config.yaml
experts_per_token: 4
normalize_top_k: true
routed_scale: 1.0
init_std_router: 0.00969
weight_decay: 0.17
dataset: "wikipedia_en"
Below are experts of layer 4 (counted from 0) of a mixture-of-experts language model. Rows are named router (the router's row for the expert), down (a neuron's output weights, with its number) and show model dimensions 0-255. Each number is 200 + 20 x the weight over its row's rms, rounded and kept within 0 to 999.
After each expert's rows: a language model's description of what the expert responds to. This comes from a sample of Wikipedia text that the model never trained on.

# expert 63
router,202,228,192,208,199,171,235,215,196,230,186,205,199,172,241,190,174,224,207,216,224,180,184,187,218,209,229,221,216,169,201,229,220,218,208,233,199,187,205,189,155,250,182,183,221,180,226,187,167,162,186,238,183,190,204,202,192,205,196,230,208,183,205,201,194,174,228,197,189,199,197,212,197,220,188,218,234,174,211,196,204,181,217,170,193,205,191,191,203,163,199,197,197,176,205,208,198,170,204,193,205,197,201,221,158,193,213,218,194,241,257,206,155,183,196,197,171,200,190,193,230,194,164,198,200,192,221,201,211,211,216,218,205,233,181,215,208,197,200,190,182,194,138,193,190,194,225,186,198,217,232,200,172,217,196,207,191,193,194,224,194,182,215,192,221,203,230,213,152,200,188,182,192,222,220,195,221,164,227,189,215,195,211,210,139,188,224,162,205,206,206,212,201,170,191,190,196,190,226,182,212,209,185,189,211,241,178,161,183,216,208,187,194,178,226,230,206,196,208,207,192,189,208,289,195,191,200,230,183,199,200,192,211,184,207,196,197,183,201,189,202,186,203,211,185,188,165,208,196,188,226,209,192,227,185,180
down0,203,212,209,249,249,162,170,165,194,186,236,210,199,170,223,219,143,202,220,196,214,221,176,213,199,216,189,184,186,175,198,214,230,221,197,200,177,196,196,224,224,209,197,188,204,185,221,192,205,208,190,214,208,214,184,200,191,248,190,192,197,148,209,225,213,201,208,186,224,205,203,199,191,193,205,173,207,212,189,240,203,227,180,176,199,213,197,209,217,204,191,209,205,181,216,221,225,212,241,180,202,161,217,194,187,179,232,172,241,194,219,201,184,188,183,228,200,213,215,227,242,187,179,195,203,219,214,211,202,170,201,198,174,227,193,212,202,221,188,207,193,224,193,215,214,229,202,197,210,209,214,233,203,215,211,175,219,201,233,195,211,176,221,215,193,209,225,196,198,199,216,170,225,200,209,215,181,183,219,197,247,173,204,207,212,173,161,151,164,189,196,223,186,206,193,198,207,198,204,206,222,232,207,186,220,223,180,171,181,190,218,206,187,195,241,234,178,207,190,214,169,222,182,242,228,164,214,192,210,212,228,231,222,226,210,212,220,206,185,169,213,222,211,215,223,147,210,214,200,171,202,226,190,192,194,222
What it handles: Pronouns, relatives and conjunctions opening a clause, e.g. "so that", "who", "which", "It is", "she was".

# expert 9
router,180,201,198,212,193,214,270,217,202,218,220,214,201,178,230,205,179,205,177,210,222,194,186,231,222,231,195,204,212,168,224,144,210,188,184,215,199,213,224,202,169,218,232,225,215,184,207,197,200,180,226,219,215,138,225,178,170,216,193,225,207,179,186,219,194,218,215,180,185,209,187,222,225,178,226,180,216,184,209,186,201,224,193,221,198,188,234,170,210,205,185,192,202,192,197,200,208,209,189,195,219,214,186,223,221,168,229,182,203,267,168,192,182,198,212,196,158,203,207,204,191,155,189,179,227,207,191,205,225,206,217,211,196,205,181,171,237,211,190,187,192,227,206,203,193,208,177,213,207,192,212,181,188,199,196,185,183,189,187,208,203,181,196,175,218,216,191,210,194,200,213,207,193,191,230,187,179,146,193,198,181,188,203,202,237,206,205,190,198,226,221,179,189,197,185,170,187,188,200,205,207,217,198,195,246,208,206,177,196,223,238,192,216,188,199,167,214,219,211,196,213,174,184,205,221,176,192,209,183,198,238,186,212,183,191,204,190,218,167,169,200,171,190,127,190,176,203,210,134,215,203,200,185,192,211,181
down1,208,198,201,216,213,192,248,193,191,203,221,160,181,226,232,204,146,184,168,181,190,217,206,190,190,222,212,199,228,199,192,190,192,205,171,232,206,166,174,182,198,224,218,200,226,155,217,253,215,179,200,202,234,174,185,196,148,179,189,192,229,208,184,181,201,194,195,209,162,210,190,204,164,194,191,183,201,152,210,188,197,157,195,192,178,229,210,204,188,230,191,179,189,182,194,188,220,213,202,168,250,225,176,186,210,164,210,191,191,225,210,173,153,206,226,204,173,199,233,205,201,189,230,188,204,183,196,228,192,223,187,212,219,198,194,196,200,206,204,217,225,190,169,201,229,198,230,210,190,180,188,184,196,197,182,190,156,218,208,187,186,171,189,204,199,177,226,164,195,210,238,184,196,164,176,204,204,167,192,195,215,214,204,226,198,204,175,197,206,199,209,184,173,218,198,219,197,199,185,244,203,198,198,216,209,215,191,202,213,186,224,195,204,196,206,176,191,210,193,181,210,181,199,221,231,189,191,174,209,196,198,219,202,196,175,180,204,168,205,166,186,200,185,173,189,187,203,276,191,195,216,204,189,168,231,214
What it handles: Bare space tokens, often between table cells or after approximately, before digits or a new word, e.g. "approximately 14000", "c. 351".

# expert 15
router,188,180,188,193,202,203,246,209,168,229,220,173,211,174,161,198,191,244,195,199,221,231,195,193,186,205,193,186,208,180,232,253,186,221,201,180,200,241,227,208,172,213,225,214,230,198,181,222,193,170,189,229,209,143,187,160,213,232,159,239,187,216,213,212,187,195,201,209,180,225,217,179,215,190,226,203,213,230,200,199,192,212,184,213,223,179,210,196,209,202,214,181,197,178,204,202,180,222,217,211,182,177,166,208,178,192,219,182,175,229,174,209,200,196,211,199,193,214,203,200,214,175,183,189,219,211,210,177,215,209,219,208,206,231,201,195,201,195,193,183,183,216,222,187,184,172,203,196,211,207,227,193,165,201,214,198,183,191,222,171,220,188,171,194,208,247,165,178,188,211,209,225,227,218,208,195,194,186,191,211,162,190,207,204,229,215,205,212,207,202,208,187,192,210,197,189,188,198,159,187,191,225,158,172,189,236,184,191,174,194,244,179,221,175,227,172,212,227,234,226,184,197,194,205,198,192,188,175,198,190,212,187,198,221,212,207,220,204,227,179,206,166,185,201,195,218,178,210,113,197,203,168,204,199,191,189
down0,230,188,194,184,225,168,201,229,179,173,215,202,190,211,195,184,165,228,193,181,218,201,188,187,190,214,206,243,208,223,199,205,191,203,203,195,189,192,205,200,218,223,201,187,187,212,176,233,216,239,199,219,166,129,178,152,204,194,173,204,192,172,193,180,178,198,198,219,208,230,226,214,202,209,199,220,214,215,200,196,208,208,210,226,208,188,200,236,220,205,203,194,181,177,230,188,179,191,200,197,225,220,188,201,188,184,202,186,178,207,211,172,188,227,253,195,158,219,184,232,206,214,242,171,188,189,189,204,218,217,204,153,198,178,235,205,207,216,236,168,209,206,206,202,222,204,221,224,208,197,204,213,204,166,197,188,217,205,154,211,214,183,172,200,214,173,191,184,191,175,232,184,177,186,222,179,193,175,189,184,214,232,190,198,248,210,211,233,229,194,174,217,173,197,196,198,219,196,215,208,192,221,190,170,205,242,179,223,228,209,179,209,162,192,183,171,213,227,189,202,196,187,205,212,211,145,181,211,223,224,213,203,234,184,208,236,198,187,215,209,201,182,174,232,215,201,200,183,193,212,206,216,233,227,202,226
What it handles: Common head nouns for organisations, media and places after the or a, e.g. University, film, school, club, company, theatre.

# expert 40
router,185,205,173,218,203,197,226,216,182,228,207,173,223,155,244,196,203,215,195,197,206,224,202,249,214,221,229,197,189,180,209,201,200,208,194,193,205,191,197,206,202,221,166,222,189,201,199,207,176,211,203,184,241,178,197,198,191,189,178,206,177,183,186,208,197,213,183,179,198,188,185,222,168,207,218,186,220,179,243,196,187,216,186,178,176,155,207,195,217,174,211,189,180,216,174,171,201,221,201,193,211,210,171,225,213,190,224,196,214,215,190,192,208,225,197,180,199,206,240,195,184,192,180,193,214,160,168,185,174,214,203,242,182,187,175,192,218,210,186,235,192,211,251,182,189,217,179,199,200,199,210,195,173,188,189,185,184,184,213,160,193,195,193,173,225,226,188,187,209,213,176,188,198,182,165,197,175,195,177,214,170,224,195,238,213,174,211,199,194,220,219,211,181,215,144,194,188,195,220,205,222,197,190,186,226,206,124,203,184,220,222,191,189,192,211,185,209,194,184,204,233,179,185,192,202,176,246,176,191,180,226,206,204,214,171,207,191,215,189,175,169,179,230,152,161,167,168,219,205,181,183,183,168,184,206,198
down0,160,230,204,233,206,184,184,201,217,255,186,222,173,211,170,208,180,224,221,188,185,206,209,217,210,195,209,242,185,199,181,226,226,199,199,214,209,228,190,209,186,196,194,167,177,205,179,232,224,199,203,195,219,218,233,189,212,215,199,195,225,187,179,219,217,198,195,184,171,210,213,204,189,193,192,208,223,176,233,171,177,219,237,193,179,218,214,158,179,199,242,191,185,201,171,220,189,204,192,171,217,213,223,170,196,176,188,215,224,185,216,186,180,218,184,172,222,189,196,196,205,239,204,212,220,164,178,208,201,169,194,215,168,220,213,206,167,192,178,219,186,212,203,170,212,196,208,240,197,175,160,244,198,201,197,208,202,193,229,181,215,269,209,200,219,203,204,199,215,181,222,198,196,193,209,169,172,184,230,203,195,204,195,211,201,176,211,205,198,243,199,191,182,154,193,203,199,211,198,187,164,175,221,235,187,145,221,210,203,230,206,164,213,181,191,207,184,213,173,155,186,178,176,172,193,200,187,209,181,187,206,242,199,196,229,228,196,214,198,197,180,233,202,215,204,206,211,192,204,199,192,174,204,215,187,188
What it handles: Spaces and small numbers in sports statistics tables and semicolon-separated number lists, e.g. 0, 1, —, ±, GF, GD.

# expert 14
router,201,207,215,206,187,161,241,227,192,256,202,173,220,188,198,198,197,211,193,222,244,225,186,199,207,217,193,218,161,211,205,205,219,196,200,206,193,191,196,185,182,155,192,187,199,219,182,211,229,234,194,201,184,145,209,204,190,180,166,212,206,217,190,198,209,187,207,207,203,181,193,195,203,203,214,178,217,185,170,196,173,238,183,225,181,192,191,181,240,209,221,217,225,212,187,191,182,182,204,171,179,172,213,223,231,189,205,179,185,204,197,239,190,199,204,209,225,226,197,195,198,171,165,193,206,205,203,175,231,199,189,212,216,231,187,187,195,191,212,207,200,195,236,202,196,207,165,201,238,207,240,177,186,186,199,195,203,207,201,193,226,206,199,193,182,194,191,191,198,193,239,197,225,209,165,238,178,185,182,171,181,231,181,191,252,228,181,213,181,190,215,182,203,158,204,203,186,191,224,157,180,221,183,211,241,201,155,218,188,191,214,190,214,130,207,183,194,209,209,230,193,188,210,251,205,190,202,173,215,175,193,194,188,207,174,200,203,189,221,160,191,196,175,194,200,199,184,189,199,173,253,204,204,186,198,217
down1,186,185,230,191,191,177,206,220,187,212,213,183,220,173,187,229,207,182,162,218,201,221,223,209,194,184,168,167,189,211,189,214,219,218,195,201,214,190,206,142,214,178,179,187,194,166,177,232,198,204,225,203,211,181,199,169,197,197,197,234,237,181,229,210,229,191,194,215,221,197,225,205,202,168,211,183,188,238,192,196,210,207,200,191,184,169,190,192,212,170,188,188,170,238,170,194,199,150,198,190,196,229,199,226,215,234,238,185,178,221,201,218,189,159,147,161,194,210,169,175,186,206,185,183,208,204,221,177,215,198,199,173,206,204,238,210,219,217,172,184,205,193,250,216,185,175,191,210,220,217,205,213,181,166,224,192,258,187,199,203,185,179,182,175,206,255,168,184,204,188,216,185,197,203,207,189,201,190,176,207,156,189,221,215,199,183,196,221,171,205,219,205,205,228,180,219,216,218,216,192,206,208,230,195,225,219,194,187,198,219,209,207,203,183,194,201,197,246,216,233,213,222,221,241,221,187,191,194,189,186,198,203,228,187,178,176,201,215,220,193,208,190,181,187,157,174,218,197,193,196,207,191,190,193,211,219
What it handles: Common nouns for roles, works and things after an article or adjective, such as player, critic, law, sensor, meteorologist, plus squad positions DF, FW.

# expert 58
router,173,243,185,196,186,198,201,218,195,237,197,186,198,178,224,215,178,217,201,201,186,215,216,222,218,204,160,214,195,201,190,202,201,211,220,209,174,235,223,207,189,209,187,219,208,203,210,196,233,166,219,207,193,213,174,222,181,179,187,214,200,172,202,188,182,180,200,214,230,200,201,227,215,156,176,196,197,228,203,221,212,192,167,220,187,186,203,200,204,214,189,196,246,203,192,194,197,195,200,165,249,200,228,226,194,183,214,208,226,225,189,223,183,204,232,170,142,222,195,201,214,203,208,187,218,161,200,173,249,206,233,226,176,217,220,209,222,241,170,198,197,199,194,207,218,238,200,205,207,186,196,171,176,212,205,182,205,190,216,184,188,189,196,178,222,208,196,189,245,194,127,217,191,180,237,207,221,176,193,191,174,169,219,217,191,209,201,165,232,219,225,213,184,189,213,208,204,172,162,214,209,190,205,244,221,224,191,208,239,205,202,158,182,204,190,189,158,189,201,175,194,175,224,191,211,177,183,185,204,187,201,208,186,225,220,220,188,217,171,166,217,187,195,216,191,212,218,210,184,189,187,176,207,183,211,199
down1,197,191,237,197,215,186,188,180,193,235,192,173,214,215,195,171,223,207,186,224,223,174,204,212,181,197,189,203,191,182,214,198,203,193,203,196,224,174,210,196,222,192,202,195,208,189,164,208,184,221,152,243,241,183,199,217,205,213,182,205,174,232,209,261,211,224,219,172,191,183,170,210,163,181,205,216,174,234,163,230,218,209,216,198,201,218,200,166,207,226,200,184,213,186,207,196,211,231,221,163,192,181,225,213,234,199,185,179,195,206,187,184,213,171,192,243,194,196,167,185,184,218,195,216,199,179,217,201,170,231,178,213,204,221,183,197,199,177,208,190,233,192,206,212,165,191,172,212,225,228,232,182,177,168,214,224,202,182,202,194,219,166,180,211,203,202,173,205,189,163,216,191,215,202,237,203,201,220,168,206,200,175,222,226,204,195,181,198,170,190,175,218,188,170,206,157,167,201,185,198,216,187,246,208,234,202,181,224,209,207,206,203,209,202,182,177,195,229,191,166,183,198,211,229,161,174,189,216,173,186,204,171,216,183,177,208,215,192,207,166,196,188,167,188,224,236,194,233,209,202,177,185,197,218,202,192
What it handles: The letter c inside words such as Mecca, Racism, Specifications, Mac/Mc prefixes, and spaces or digits opening table cells.